From a checkpoint of a small mixture-of-experts model trained on Wikipedia.
Experts: 144 GELU neurons an expert, 2 picks a token, a softmax router.
Below are experts of layer 11 (counted from 0) of a mixture-of-experts language model. Rows are named router (the router's row for the expert), up (a neuron's input weights, with its number) and show model dimensions 256-287. Each number is 50 + 12 x the weight over its row's rms, rounded and kept within 0 to 99.
After each expert's rows: "comes after" lists some tokens at least twice as common just before its tokens as in all text. This comes from a sample of Wikipedia text that the model never trained on. Tokens count by the router's weight.

# expert 6
router:86 56 32 40 64 49 46 45 60 47 49 47 40 54 46 53 64 47 49 70 30 65 46 65 63 50 70 29 42 36 56 36
up14:66 41 55 42 38 50 61 23 47 59 50 43 53 49 71 49 53 30 60 47 37 55 71 58 58 51 55 39 46 63 34 66
up15:49 57 65 57 58 54 44 41 46 39 53 61 40 60 29 36 63 61 56 50 60 50 29 55 38 32 32 47 52 48 55 36
up16:47 39 46 67 43 60 36 48 34 72 59 54 30 46 37 51 53 47 50 54 55 54 48 52 48 65 47 58 59 39 49 66
up17:76 22 47 33 51 58 38 47 61 52 53 63 40 52 41 59 38 51 53 65 57 43 18 71 42 56 52 34 41 37 55 41
up18:57 59 58 46 59 67 32 44 60 30 39 54 43 51 56 58 55 42 42 61 46 57 57 55 74 53 43 26 50 46 35 42
up19:64 60 52 54 34 62 38 52 50 41 11 57 50 49 42 50 45 54 54 60 29 62 32 33 47 34 32 45 46 57 56 49
up20:55 24 81 53 66 57 62 39 57 61 45 61 40 61 33 70 48 49 38 43 54 36 54 46 44 65 26 30 70 77 53 84
up21:47 42 39 53 57 36 51 59 58 67 63 47 40 44 30 27 50 52 30 68 50 55 57 35 59 45 57 35 72 46 48 48
up22:37 44 51 38 60 60 46 45 48 45 46 58 54 47 43 45 88 22 52 53 50 76 51 38 66 55 50 34 33 39 44 59
up23:41 47 41 53 51 69 46 69 37 50 66 69 55 71 30 47 55 77 43 52 42 51 68 45 20 74 67 49 53 54 49 71
up24:56 47 57 46 57 20 63 64 48 78 28 38 42 50 49 65 65 45 59 68 66 64 72 65 54 32 45 75 53 50 34 61
up25:40 48 64 62 30 53 45 60 60 55 59 29 48 39 44 50 42 35 50 53 38 57 31 45 59 40 72 54 45 46 54 31
up26:26 38 39 54 55 50 36 59 42 46 51 55 47 37 33 49 71 55 57 49 55 69 57 42 68 67 26 61 59 46 52 47
up27:64 70 43 35 55 29 55 49 47 84 44 65 43 33 64 46 78 34 63 55 68 47 46 63 61 46 53 49 46 49 38 31
up28:64 54 38 34 44 51 59 41 46 32 47 48 48 64 47 55 32 60 42 74 43 40 54 49 45 43 49 23 42 50 51 43
up29:81 47 63 49 53 43 32 52 46 49 30 42 67 73 40 70 41 37 47 62 49 58 51 34 36 44 50 41 40 54 50 55
up30:60 34 62 36 47 68 33 54 55 42 52 22 69 48 57 43 46 37 50 43 53 40 31 54 47 55 39 33 27 15 52 44
up31:62 62 33 46 61 39 65 55 48 43 41 43 50 29 56 41 62 49 60 63 52 54 32 63 53 42 46 34 53 68 54 49
up32:59 56 54 49 52 41 43 32 42 45 47 42 46 59 49 54 49 55 41 36 49 27 44 49 54 71 48 52 40 39 55 37
up33:43 44 45 46 58 42 63 33 67 45 45 62 55 50 32 55 66 59 56 64 20 58 75 45 71 45 47 57 31 35 52 31
up34:63 60 54 54 45 34 42 44 35 27 28 65 43 48 33 54 66 64 65 45 37 31 49 50 46 43 63 27 47 54 44 53
up35:56 38 67 44 45 68 53 51 84 38 45 69 56 40 56 62 49 47 38 40 51 77 58 53 62 51 54 54 50 48 30 51
up36:46 46 71 51 31 61 41 54 35 61 44 44 49 56 58 60 69 55 56 47 57 49 53 61 74 63 62 56 47 36 55 41
up37:39 40 72 28 50 50 51 44 35 79 40 43 56 53 62 29 62 45 37 78 19 44 44 42 35 63 48 55 51 49 49 42
comes after: " |", "|", "\n", ";", "-", ":"

# expert 2
router:62 66 52 56 59 49 59 38 63 61 56 51 54 56 39 55 46 52 46 75 36 60 33 47 45 60 47 34 51 58 53 50
up14:72 41 58 50 59 34 76 63 62 37 71 52 53 49 52 73 44 43 52 50 57 53 65 49 67 56 40 62 63 43 60 67
up15:62 63 41 51 48 55 50 41 44 49 51 53 41 38 50 32 42 72 44 32 65 48 47 48 46 41 48 39 50 42 27 64
up16:51 74 56 47 52 35 41 49 54 50 79 50 35 43 53 67 47 46 56 56 67 43 65 50 66 53 39 51 44 55 37 42
up17:42 50 58 43 44 37 56 48 56 56 65 45 61 33 39 61 47 51 38 55 53 24 57 46 52 60 76 62 68 75 50 58
up18:49 51 72 24 40 25 72 50 56 46 60 54 57 51 44 41 46 37 59 59 40 65 36 28 58 56 37 83 35 76 45 42
up19:63 29 71 44 53 59 46 51 69 52 43 44 53 41 68 51 29 56 46 56 43 43 39 60 31 52 57 52 63 75 40 40
up20:57 51 46 55 46 56 46 48 50 44 52 34 29 51 40 36 47 58 50 50 44 49 44 56 63 51 47 87 44 52 45 49
up21:34 48 40 38 51 36 62 19 51 65 48 70 38 54 35 69 48 45 64 72 77 56 43 64 55 41 45 59 42 48 33 56
up22:60 51 78 73 55 44 52 74 63 57 52 47 61 50 45 45 75 28 65 77 73 54 47 64 42 42 60 44 47 49 56 70
up23:49 44 55 55 41 67 66 33 78 48 49 33 42 68 60 48 45 42 62 57 34 40 57 36 51 39 55 25 65 20 46 50
up24:43 52 60 60 52 57 47 52 32 43 66 74 43 37 48 31 52 38 38 67 48 49 32 54 54 67 42 25 86 64 50 36
up25:56 52 64 65 56 38 38 53 68 73 75 48 44 42 42 59 38 73 59 50 40 49 64 54 48 35 55 25 50 67 50 58
up26:53 63 60 67 46 44 62 44 52 50 42 60 65 50 43 22 46 43 59 76 53 32 37 38 27 41 46 34 35 59 42 59
up27:43 59 56 53 47 62 57 49 56 58 59 73 43 54 63 46 35 53 76 55 48 67 50 59 55 42 41 40 50 66 34 30
up28:67 60 59 52 55 37 50 42 40 47 68 37 53 44 47 42 58 31 43 71 51 72 60 55 61 48 42 68 71 69 53 63
up29:67 62 31 51 37 73 24 39 61 56 41 69 53 43 47 46 37 57 35 45 45 43 43 60 43 61 34 37 57 58 38 50
up30:36 59 46 49 45 39 38 50 69 25 50 38 48 48 38 56 61 55 58 59 60 55 67 51 59 59 49 47 37 48 29 62
up31:41 63 62 33 38 45 38 63 53 62 49 61 66 55 47 53 63 67 48 49 51 43 49 45 51 51 48 37 56 75 52 57
up32:70 39 27 67 43 42 59 50 61 37 48 52 54 59 31 50 55 45 46 43 31 46 41 43 51 47 44 52 39 44 37 42
up33:71 33 63 52 44 62 39 56 40 46 36 25 56 65 42 38 64 41 30 40 38 53 44 83 62 67 47 23 44 72 59 53
up34:60 60 37 70 46 39 49 61 48 74 42 57 47 44 57 42 44 31 56 55 39 53 41 23 36 57 37 55 50 63 43 41
up35:42 50 37 38 54 58 48 35 55 47 33 55 39 57 37 47 74 42 39 49 41 42 62 59 38 54 30 27 30 55 42 36
up36:61 46 40 52 52 43 42 62 42 35 71 69 67 48 56 49 52 73 55 74 68 57 36 77 53 36 41 23 67 46 42 52
up37:59 61 60 59 51 48 40 46 51 41 29 50 38 52 50 46 53 40 35 56 30 54 30 48 60 66 43 28 33 39 47 52
comes after: "-", " is", " was", " in", "\n\n", " a"

# expert 9
router:61 52 31 64 57 66 37 61 43 69 54 58 45 48 36 58 35 56 41 61 54 46 26 56 40 46 65 04 51 42 43 27
up14:52 28 45 44 33 34 52 34 38 35 20 38 47 66 14 39 43 58 16 55 42 46 76 33 44 52 58 49 47 60 64 47
up15:34 55 39 61 44 33 67 72 34 68 63 39 52 35 52 70 42 70 66 50 71 56 60 63 62 49 50 33 49 63 50 34
up16:55 40 67 40 50 65 48 45 59 46 38 36 50 55 34 56 47 67 39 40 55 29 50 52 58 28 49 50 38 58 48 47
up17:50 48 46 47 36 67 31 36 37 50 65 48 41 56 67 73 35 43 42 47 56 46 38 58 40 44 55 47 67 57 38 40
up18:48 43 32 37 68 60 54 53 45 47 66 53 42 53 43 37 49 40 39 67 58 52 53 63 42 28 76 45 42 48 54 51
up19:78 64 75 44 56 52 69 51 68 46 77 53 32 54 47 48 64 67 56 39 73 63 54 76 33 61 51 70 52 54 33 44
up20:53 59 39 41 30 34 49 31 47 41 56 40 47 39 35 38 52 48 64 47 60 38 28 71 71 68 65 54 63 63 36 56
up21:52 47 47 57 47 46 39 34 47 55 35 27 57 38 54 56 57 41 51 67 19 59 39 65 57 60 57 65 61 30 34 44
up22:73 53 70 58 37 42 49 61 58 56 40 54 49 57 57 38 46 46 51 34 60 52 48 45 46 38 62 48 41 45 55 41
up23:38 34 47 38 57 39 37 71 41 53 72 60 50 56 52 30 56 58 51 30 20 36 33 44 47 47 46 63 49 48 60 38
up24:41 61 60 64 42 77 20 54 40 27 32 47 65 37 52 64 39 44 52 66 54 48 53 45 44 58 57 55 58 42 55 30
up25:39 27 49 33 36 44 69 47 58 63 58 52 39 38 49 47 35 66 45 56 44 43 45 50 41 50 61 61 56 71 51 53
up26:61 61 66 53 56 48 36 43 66 55 37 63 59 95 50 70 54 55 43 44 77 71 53 75 49 46 44 36 58 46 46 35
up27:58 45 43 41 32 58 37 58 56 62 50 58 64 49 61 27 46 70 46 58 42 72 36 49 47 38 30 36 36 40 66 39
up28:58 38 51 46 71 58 44 60 55 53 60 41 41 62 67 49 52 39 54 39 35 44 31 50 38 42 73 58 60 62 37 37
up29:50 56 28 39 56 63 48 35 48 45 55 25 49 40 50 43 63 50 40 57 48 71 55 42 57 60 44 45 48 40 51 52
up30:46 27 43 28 58 40 57 55 32 32 53 48 66 22 23 47 44 49 57 52 44 43 52 52 40 48 51 45 37 30 45 55
up31:44 50 47 50 31 41 41 43 31 63 55 56 46 38 69 57 68 33 44 57 49 57 43 42 69 62 54 44 40 61 60 48
up32:43 63 52 40 68 45 69 59 37 50 53 56 51 43 58 49 61 61 37 44 45 62 47 29 69 47 61 56 41 58 33 71
up33:47 44 48 30 56 59 41 61 65 55 81 32 33 45 30 46 44 65 55 49 42 31 41 51 61 54 35 38 61 39 41 55
up34:50 50 73 42 65 45 17 45 30 53 41 39 42 36 47 50 61 59 34 40 62 74 61 51 32 66 35 61 44 74 55 46
up35:45 54 52 53 58 51 30 52 73 53 45 45 55 50 71 55 59 47 58 43 50 42 46 46 48 62 62 52 71 49 25 30
up36:69 44 65 47 42 38 52 34 69 51 68 47 66 21 55 61 64 41 52 49 54 36 53 54 22 56 34 57 55 40 60 60
up37:60 51 40 58 27 32 43 34 51 33 41 51 60 38 47 34 54 38 35 49 23 44 58 63 24 58 43 51 56 47 68 40
comes after: " ", "2", "6", "0", "1", "3"

# expert 0
router:42 59 45 36 57 46 43 48 45 55 42 44 54 51 43 32 46 28 51 65 44 56 39 61 44 38 51 29 47 48 44 42
up14:47 36 56 31 44 70 58 62 51 50 61 43 43 53 49 41 41 63 44 44 40 52 44 47 45 41 58 49 45 45 16 45
up15:30 56 56 45 48 48 78 46 71 27 41 49 32 75 59 49 60 54 57 62 48 57 54 49 45 50 41 43 59 39 81 42
up16:62 33 32 48 38 42 49 27 29 37 51 41 43 46 61 49 44 41 48 64 52 55 38 54 48 54 37 55 44 41 55 62
up17:56 63 60 61 46 62 45 40 33 57 61 52 37 56 35 50 62 49 53 36 62 39 63 69 67 58 41 44 35 58 50 41
up18:36 62 52 64 55 53 37 54 38 59 60 64 63 31 40 56 69 60 39 67 65 64 58 57 41 46 56 58 45 50 50 46
up19:46 63 39 55 68 38 45 17 59 64 63 60 40 52 50 48 52 76 39 42 63 31 51 46 28 58 54 36 33 58 59 35
up20:57 59 39 55 46 32 63 59 67 58 60 66 46 49 45 61 30 60 63 53 69 68 44 38 37 50 44 68 29 46 60 52
up21:61 61 43 42 32 75 58 58 61 42 41 41 36 40 70 61 25 43 51 46 39 68 65 45 48 35 45 49 41 41 45 42
up22:63 58 36 61 85 44 48 56 57 29 48 60 48 30 52 52 33 51 45 47 40 54 39 58 51 42 56 53 46 40 58 49
up23:30 49 61 39 41 59 56 39 58 53 60 48 37 74 40 63 55 41 18 62 47 77 39 45 50 29 42 38 35 60 52 45
up24:22 55 65 45 52 44 54 42 59 73 83 25 40 60 38 46 33 27 48 47 63 51 38 39 61 29 39 60 38 41 52 58
up25:55 53 47 50 58 53 49 42 43 60 43 48 43 42 41 64 47 37 51 76 55 60 26 52 58 50 36 36 48 43 38 34
up26:31 64 47 40 52 64 32 27 42 48 36 54 54 57 40 73 72 41 38 62 52 47 49 45 44 59 61 41 28 49 60 54
up27:52 50 68 25 56 31 46 53 52 68 42 43 41 43 63 43 54 50 53 48 60 28 45 51 23 41 47 41 54 72 41 60
up28:34 47 59 41 70 48 41 63 34 56 59 42 59 46 50 37 42 50 62 62 62 50 25 62 57 34 49 40 37 45 62 33
up29:42 66 55 40 45 60 43 35 42 55 41 55 44 36 46 55 33 65 53 45 44 34 50 80 53 28 63 50 61 49 44 34
up30:41 56 69 01 65 40 35 30 43 35 44 34 46 34 65 39 44 38 38 40 58 45 44 48 59 44 49 21 34 38 49 66
up31:30 64 28 45 70 58 49 49 45 53 46 58 61 41 71 49 47 42 40 54 43 53 53 36 65 30 33 56 74 32 59 41
up32:46 43 43 43 41 42 59 43 66 45 64 48 40 48 53 65 49 65 63 55 58 18 54 31 47 30 37 56 47 26 38 43
up33:42 42 58 49 31 56 72 52 67 69 30 45 51 54 42 52 42 49 57 55 31 47 48 39 68 76 59 51 50 71 47 63
up34:55 31 51 49 43 56 49 44 54 62 75 68 37 47 60 50 74 56 61 56 23 42 59 46 56 45 56 62 48 63 40 36
up35:45 48 54 58 52 71 45 49 39 44 34 40 49 54 44 47 36 40 20 34 40 50 44 75 61 41 40 42 49 68 63 44
up36:51 67 61 16 63 54 53 55 49 63 50 53 53 58 33 55 58 56 61 50 64 44 59 53 50 44 62 40 56 36 47 62
up37:58 52 36 37 47 67 39 47 58 49 66 76 64 31 32 41 40 37 68 56 67 65 66 60 36 38 46 47 47 60 61 50
comes after: ",", ".", "0", " The", ")", " that"

# expert 7
router:56 59 53 37 46 68 49 60 42 60 26 60 49 49 47 57 64 58 44 80 37 57 64 58 51 55 30 43 34 43 34 41
up14:42 46 51 42 49 62 69 48 51 62 48 65 44 55 35 61 47 46 57 69 64 77 51 68 55 49 60 63 41 49 42 78
up15:85 33 34 52 41 65 38 55 59 69 50 51 55 53 43 42 49 45 52 46 44 71 43 59 37 54 53 53 48 56 62 42
up16:75 37 37 40 34 51 51 52 49 45 38 37 56 54 43 55 62 68 37 49 44 46 33 41 42 53 56 54 59 56 50 34
up17:52 48 63 37 64 63 48 41 54 50 39 63 65 34 47 46 50 59 53 49 52 75 64 55 49 48 24 66 58 57 53 42
up18:70 58 30 27 45 53 29 44 60 58 24 40 53 56 41 49 53 53 55 46 30 54 54 41 35 42 55 32 53 59 46 41
up19:43 55 69 29 46 45 49 61 51 60 52 32 38 61 37 37 30 79 37 39 27 65 44 56 44 56 56 38 61 33 58 41
up20:42 54 45 36 49 59 49 51 62 53 25 49 44 43 28 56 55 50 39 55 51 44 56 44 56 19 41 68 56 46 43 57
up21:44 56 49 46 38 47 56 46 66 53 53 22 61 44 55 53 42 30 44 43 67 43 62 28 43 49 35 43 55 56 50 35
up22:41 40 62 60 29 35 36 43 46 36 28 57 70 68 44 56 47 47 55 28 66 67 53 54 40 70 61 42 31 56 61 64
up23:61 57 42 47 61 59 48 50 27 47 27 64 56 38 62 51 66 53 39 60 61 55 48 41 44 31 34 54 68 55 43 55
up24:61 70 55 42 55 39 50 57 46 38 61 57 36 55 51 46 33 31 58 29 69 71 41 50 44 53 29 52 50 67 49 36
up25:71 64 52 46 25 46 59 43 50 53 29 53 57 58 65 51 34 64 78 85 71 47 43 30 50 50 37 33 43 38 66 46
up26:43 66 41 49 56 45 47 71 58 32 35 45 51 49 30 27 43 63 41 39 15 41 36 76 43 29 53 42 72 68 46 58
up27:36 40 65 45 42 51 55 32 57 53 46 67 40 42 43 42 45 61 57 55 33 48 43 54 39 65 40 67 42 62 49 56
up28:64 32 46 49 54 83 37 59 61 43 41 71 47 66 50 38 58 30 55 59 72 52 32 63 56 23 64 48 66 43 54 54
up29:40 60 64 44 55 39 26 44 44 52 74 40 52 47 61 71 50 49 54 73 45 53 52 53 33 38 39 41 72 55 44 69
up30:50 71 56 28 56 64 55 61 48 59 67 72 14 53 62 64 50 43 38 62 60 43 80 70 39 42 72 45 54 67 52 48
up31:44 53 56 56 49 55 69 44 41 38 53 51 48 41 38 51 70 43 50 83 33 39 60 36 33 60 47 57 45 48 45 46
up32:65 28 55 47 66 50 57 75 38 51 36 68 47 38 44 68 38 40 38 70 52 47 31 31 42 52 57 50 37 47 55 56
up33:49 69 36 44 22 66 40 53 49 57 36 56 50 49 37 54 47 42 52 51 30 46 56 59 66 58 52 37 46 79 41 44
up34:19 17 54 33 65 62 55 41 69 46 52 30 37 42 58 37 52 41 55 46 61 68 61 64 45 60 56 41 54 62 65 35
up35:31 62 67 55 54 46 47 50 44 49 51 49 65 68 55 52 51 55 51 54 49 41 27 47 56 61 64 79 33 56 55 22
up36:48 31 49 47 56 55 63 45 41 51 59 74 44 51 44 48 44 33 72 48 53 41 54 47 55 44 34 57 65 42 57 66
up37:34 64 64 43 64 69 35 55 45 59 58 71 43 54 11 50 52 44 61 72 53 68 52 60 68 52 25 37 58 43 55 46
comes after: " of", " a", " in", " the", " for", " to"

# expert 14
router:53 51 49 45 61 67 31 58 50 53 53 55 50 20 31 41 53 50 62 75 42 67 38 48 50 71 51 34 33 53 44 50
up14:55 33 47 73 69 53 43 45 47 39 40 44 51 50 45 61 32 26 44 49 64 49 58 68 45 56 42 55 46 51 70 62
up15:45 39 46 57 62 43 61 49 63 67 22 49 49 42 64 57 49 52 61 35 36 39 44 46 39 48 24 30 52 67 47 54
up16:56 37 48 54 53 70 55 41 29 50 48 60 49 53 51 67 56 56 58 54 64 29 30 66 58 49 47 26 42 34 70 77
up17:51 56 52 52 80 47 34 61 50 53 34 57 56 47 41 78 48 39 42 60 62 51 48 59 54 51 51 54 58 49 56 46
up18:51 54 65 58 55 48 25 66 55 47 40 27 49 23 51 50 50 42 48 60 64 63 39 52 27 62 46 47 54 36 76 51
up19:42 46 79 42 37 71 52 78 53 80 37 61 79 45 42 26 45 60 51 71 60 64 43 48 50 48 33 50 30 49 66 62
up20:37 62 43 30 75 47 34 62 32 47 57 70 47 50 53 55 35 77 61 63 35 50 41 56 29 45 29 45 54 47 37 20
up21:45 70 64 34 46 39 58 57 59 47 39 60 50 54 84 62 52 45 55 41 55 41 56 60 51 42 67 55 41 77 58 33
up22:50 42 73 50 56 57 36 42 49 69 38 46 36 60 44 51 70 50 55 62 30 58 45 56 38 46 57 75 61 54 24 41
up23:70 61 53 52 40 66 60 65 67 45 83 56 51 65 50 46 41 17 53 75 55 51 43 67 41 67 46 59 41 44 44 69
up24:55 59 57 60 29 27 46 39 51 63 45 48 43 54 42 34 43 71 62 63 49 27 36 48 54 57 42 39 48 74 34 51
up25:82 38 23 47 59 48 54 59 61 56 53 49 29 48 64 56 64 48 35 62 44 49 38 57 58 68 50 51 56 32 61 47
up26:71 60 37 59 46 53 38 75 31 57 63 53 42 52 28 55 63 54 35 41 50 46 55 45 61 52 45 54 42 48 72 51
up27:43 31 37 36 43 52 48 62 50 59 49 48 49 45 54 73 52 30 56 57 57 71 29 44 63 32 50 44 53 40 49 52
up28:68 43 44 44 61 36 44 45 44 51 31 64 61 41 42 51 39 59 60 52 58 55 43 54 87 76 43 58 35 47 52 46
up29:63 72 50 40 45 64 32 40 66 47 52 15 22 47 33 65 49 55 54 62 38 57 51 47 68 49 69 53 59 72 56 49
up30:57 60 44 52 42 41 26 62 51 58 39 62 47 48 60 60 56 54 46 35 57 71 34 47 36 50 42 32 51 51 56 53
up31:52 56 38 59 58 45 52 67 47 41 48 24 40 44 41 40 54 56 34 52 58 58 53 60 73 50 39 54 62 46 52 48
up32:30 58 34 42 49 60 29 67 56 63 28 55 44 25 76 44 59 41 40 65 34 42 55 41 63 82 33 42 52 51 56 55
up33:50 41 52 55 18 56 42 41 47 49 62 35 57 64 39 70 71 38 31 60 50 65 70 50 66 42 25 46 50 34 40 43
up34:75 43 56 28 57 55 58 35 36 43 41 59 65 28 53 34 44 52 56 36 60 69 44 56 58 47 53 47 25 33 50 39
up35:46 50 42 62 53 62 41 50 55 65 39 57 60 39 55 30 57 62 47 66 64 60 18 51 59 53 50 53 57 50 57 38
up36:55 52 50 44 40 53 84 80 50 34 56 49 38 66 62 58 53 55 49 54 44 72 58 41 57 55 48 57 48 70 27 49
up37:72 40 55 48 31 41 61 59 48 37 53 64 43 34 45 51 68 46 21 56 44 47 59 52 64 33 42 19 46 49 35 40
comes after: " ", "201", "200", "–", ".", "199"

# expert 5
router:69 41 32 44 36 49 51 60 49 74 46 39 49 48 34 35 50 40 53 66 45 59 56 58 53 42 51 43 52 41 32 37
up0:33 78 61 42 47 60 53 48 55 62 47 42 22 62 66 55 62 48 64 66 52 40 52 26 59 27 43 50 65 44 57 65
up1:48 54 66 49 54 57 28 75 37 54 48 42 38 45 59 37 36 65 61 61 39 72 55 53 47 62 47 63 49 62 42 52
up2:62 37 45 34 32 43 49 59 67 28 54 43 46 48 56 78 73 51 51 63 39 48 48 49 47 60 66 54 51 64 48 44
up3:55 40 45 38 34 63 41 82 51 58 59 51 37 53 72 49 51 43 53 51 44 70 50 59 41 59 27 51 40 59 51 40
up4:58 37 59 53 40 48 33 71 45 65 31 49 50 35 46 62 43 49 36 53 50 56 59 55 46 64 55 55 42 48 58 29
up5:75 63 51 60 42 60 62 45 48 46 53 55 53 58 41 48 55 42 62 70 69 65 70 74 58 57 63 42 42 27 44 38
up6:51 45 35 56 52 49 66 39 37 17 49 29 50 70 54 54 45 47 72 51 65 57 54 63 38 22 69 46 38 50 53 53
up7:36 44 29 37 57 73 53 61 63 53 41 69 72 45 30 57 39 36 54 78 41 33 47 43 48 53 42 52 60 62 71 51
up8:59 55 51 76 40 27 55 70 21 37 40 47 54 35 49 40 46 56 48 48 53 60 55 67 66 56 43 60 74 47 57 41
up9:57 67 46 39 44 83 36 46 45 52 63 64 68 37 54 39 43 37 46 53 45 67 77 50 45 15 35 39 73 37 52 55
up10:60 37 56 65 54 44 29 43 42 47 47 48 42 36 50 62 45 51 48 51 47 50 62 50 52 66 60 68 31 46 59 62
up11:66 39 65 49 62 52 61 52 69 53 40 42 58 55 43 57 63 42 43 52 57 23 15 67 58 30 61 39 30 27 44 49
up12:41 41 65 43 53 64 44 41 55 49 42 42 32 34 49 60 40 30 44 46 50 68 41 63 51 22 62 35 65 59 50 53
up13:56 60 69 37 29 17 57 41 59 54 65 66 67 48 70 23 43 29 51 45 52 40 38 64 55 61 67 74 34 17 41 51
up14:58 43 60 45 44 45 43 52 46 59 38 60 63 53 34 64 58 77 40 56 44 52 42 46 28 46 31 66 65 56 25 35
up15:44 57 44 66 47 48 38 58 29 40 76 56 55 55 47 41 57 46 40 62 35 98 46 60 33 49 52 35 40 68 56 59
up16:55 56 60 43 37 32 41 55 76 79 52 55 62 55 61 03 31 52 55 52 42 42 46 53 85 32 27 69 51 42 33 51
up17:41 53 77 35 62 55 60 45 50 52 66 69 49 35 53 53 64 47 65 22 73 43 65 47 59 49 18 41 58 68 40 44
up18:72 67 52 42 43 68 64 36 55 36 51 32 49 49 40 37 52 41 52 58 14 48 52 49 50 38 70 62 62 35 60 64
up19:24 52 43 51 47 59 74 63 71 55 51 54 57 81 46 53 65 54 64 63 40 62 51 35 51 56 77 43 51 57 65 24
up20:45 48 57 56 22 49 53 18 44 67 52 72 44 58 42 57 46 46 43 65 62 48 49 46 56 53 63 56 79 51 61 51
up21:38 44 60 43 31 39 51 50 29 67 41 40 37 52 51 28 43 38 45 63 54 27 46 66 54 73 51 50 47 23 67 38
up22:28 41 32 52 60 53 54 45 71 65 53 37 40 32 25 52 62 59 65 55 41 53 48 67 66 33 28 64 59 36 35 34
up23:53 48 47 34 57 66 56 48 35 54 65 93 73 48 30 46 40 21 52 68 62 49 64 60 54 33 44 65 38 61 80 63
comes after: " the", " of", " a", "==", " in", " and"

# expert 3
router:65 66 55 42 50 54 28 64 43 55 13 64 46 62 39 48 45 50 47 62 35 75 56 40 60 49 36 38 62 40 22 37
up14:56 56 59 53 60 66 33 58 21 50 48 45 59 43 44 68 36 59 48 46 34 40 44 55 40 51 42 47 46 55 31 40
up15:59 68 45 36 51 58 43 35 56 07 52 68 53 31 56 55 52 62 72 64 59 18 48 43 56 42 60 48 49 41 45 45
up16:41 52 54 46 68 59 63 56 52 50 43 51 77 38 45 39 48 55 49 45 62 45 64 34 49 49 52 47 61 65 46 52
up17:47 41 45 45 68 49 48 40 64 63 65 45 70 59 44 51 53 54 50 61 47 25 55 39 21 31 35 62 55 47 52 42
up18:23 45 62 36 46 69 70 61 45 46 57 37 61 42 25 51 61 58 44 70 50 37 77 49 55 66 54 56 48 49 43 43
up19:61 65 66 27 20 61 38 49 55 55 33 56 59 35 40 55 28 51 47 37 26 57 45 57 49 65 32 67 43 62 50 60
up20:60 65 56 48 49 53 45 53 59 36 45 67 35 35 37 60 45 28 64 63 59 86 67 60 59 29 61 55 71 65 36 48
up21:40 48 61 39 52 54 54 41 54 59 53 52 50 35 49 39 46 65 19 55 42 62 79 53 44 52 45 49 38 66 67 38
up22:59 61 75 62 45 54 66 43 65 45 43 33 60 61 51 55 76 55 58 57 58 38 49 43 44 48 45 45 42 37 37 52
up23:54 41 52 57 76 77 49 59 56 59 54 69 62 63 26 43 53 39 65 80 53 29 64 53 35 44 32 46 76 49 33 37
up24:61 29 49 22 68 34 18 64 44 66 34 56 53 44 48 53 41 32 47 54 31 42 58 40 60 59 43 38 66 41 36 27
up25:54 47 50 61 33 35 62 53 62 44 41 69 38 42 54 50 70 63 55 56 36 74 45 41 56 59 37 53 40 21 49 57
up26:55 76 34 41 54 51 34 54 51 51 60 38 55 35 46 69 33 64 63 45 36 46 51 44 26 53 52 59 35 52 48 42
up27:58 53 47 64 43 56 60 70 44 54 47 51 61 48 55 58 44 56 41 66 42 49 43 49 48 32 69 34 50 49 65 36
up28:51 59 42 41 39 32 38 35 47 48 51 53 46 62 56 38 60 50 49 50 63 61 55 55 47 42 42 18 39 49 65 63
up29:45 39 25 54 49 56 39 44 43 32 66 46 42 56 49 59 40 50 54 49 37 35 51 47 45 57 49 42 52 61 40 44
up30:61 33 52 34 61 57 52 54 52 51 68 56 72 43 53 50 47 61 36 38 29 46 78 54 49 45 54 41 44 46 66 32
up31:41 55 73 51 42 61 44 54 63 31 40 40 32 44 38 56 62 50 30 69 63 50 68 56 42 29 66 60 18 31 61 56
up32:39 44 40 50 50 49 35 53 44 50 34 48 38 30 54 59 48 65 65 59 55 39 61 41 39 44 42 40 49 39 47 79
up33:64 52 58 60 62 56 35 45 46 47 76 65 54 39 33 38 50 46 47 43 41 57 57 42 27 59 57 59 28 38 40 63
up34:51 62 51 48 66 63 76 70 32 70 61 47 35 51 32 47 46 32 44 62 57 53 66 67 38 24 67 59 53 72 48 44
up35:50 30 39 50 33 29 33 41 67 33 54 62 40 57 50 48 62 59 49 48 36 57 39 52 41 66 44 50 48 58 28 37
up36:48 29 61 58 76 47 36 62 63 42 24 49 51 58 37 49 67 51 56 59 37 66 54 62 38 60 47 40 53 57 55 35
up37:39 30 21 44 72 52 67 45 58 60 28 36 43 27 46 49 54 79 29 57 67 47 65 40 37 63 43 40 56 52 75 38
comes after: " |", "|", " in", ";", " October", " September"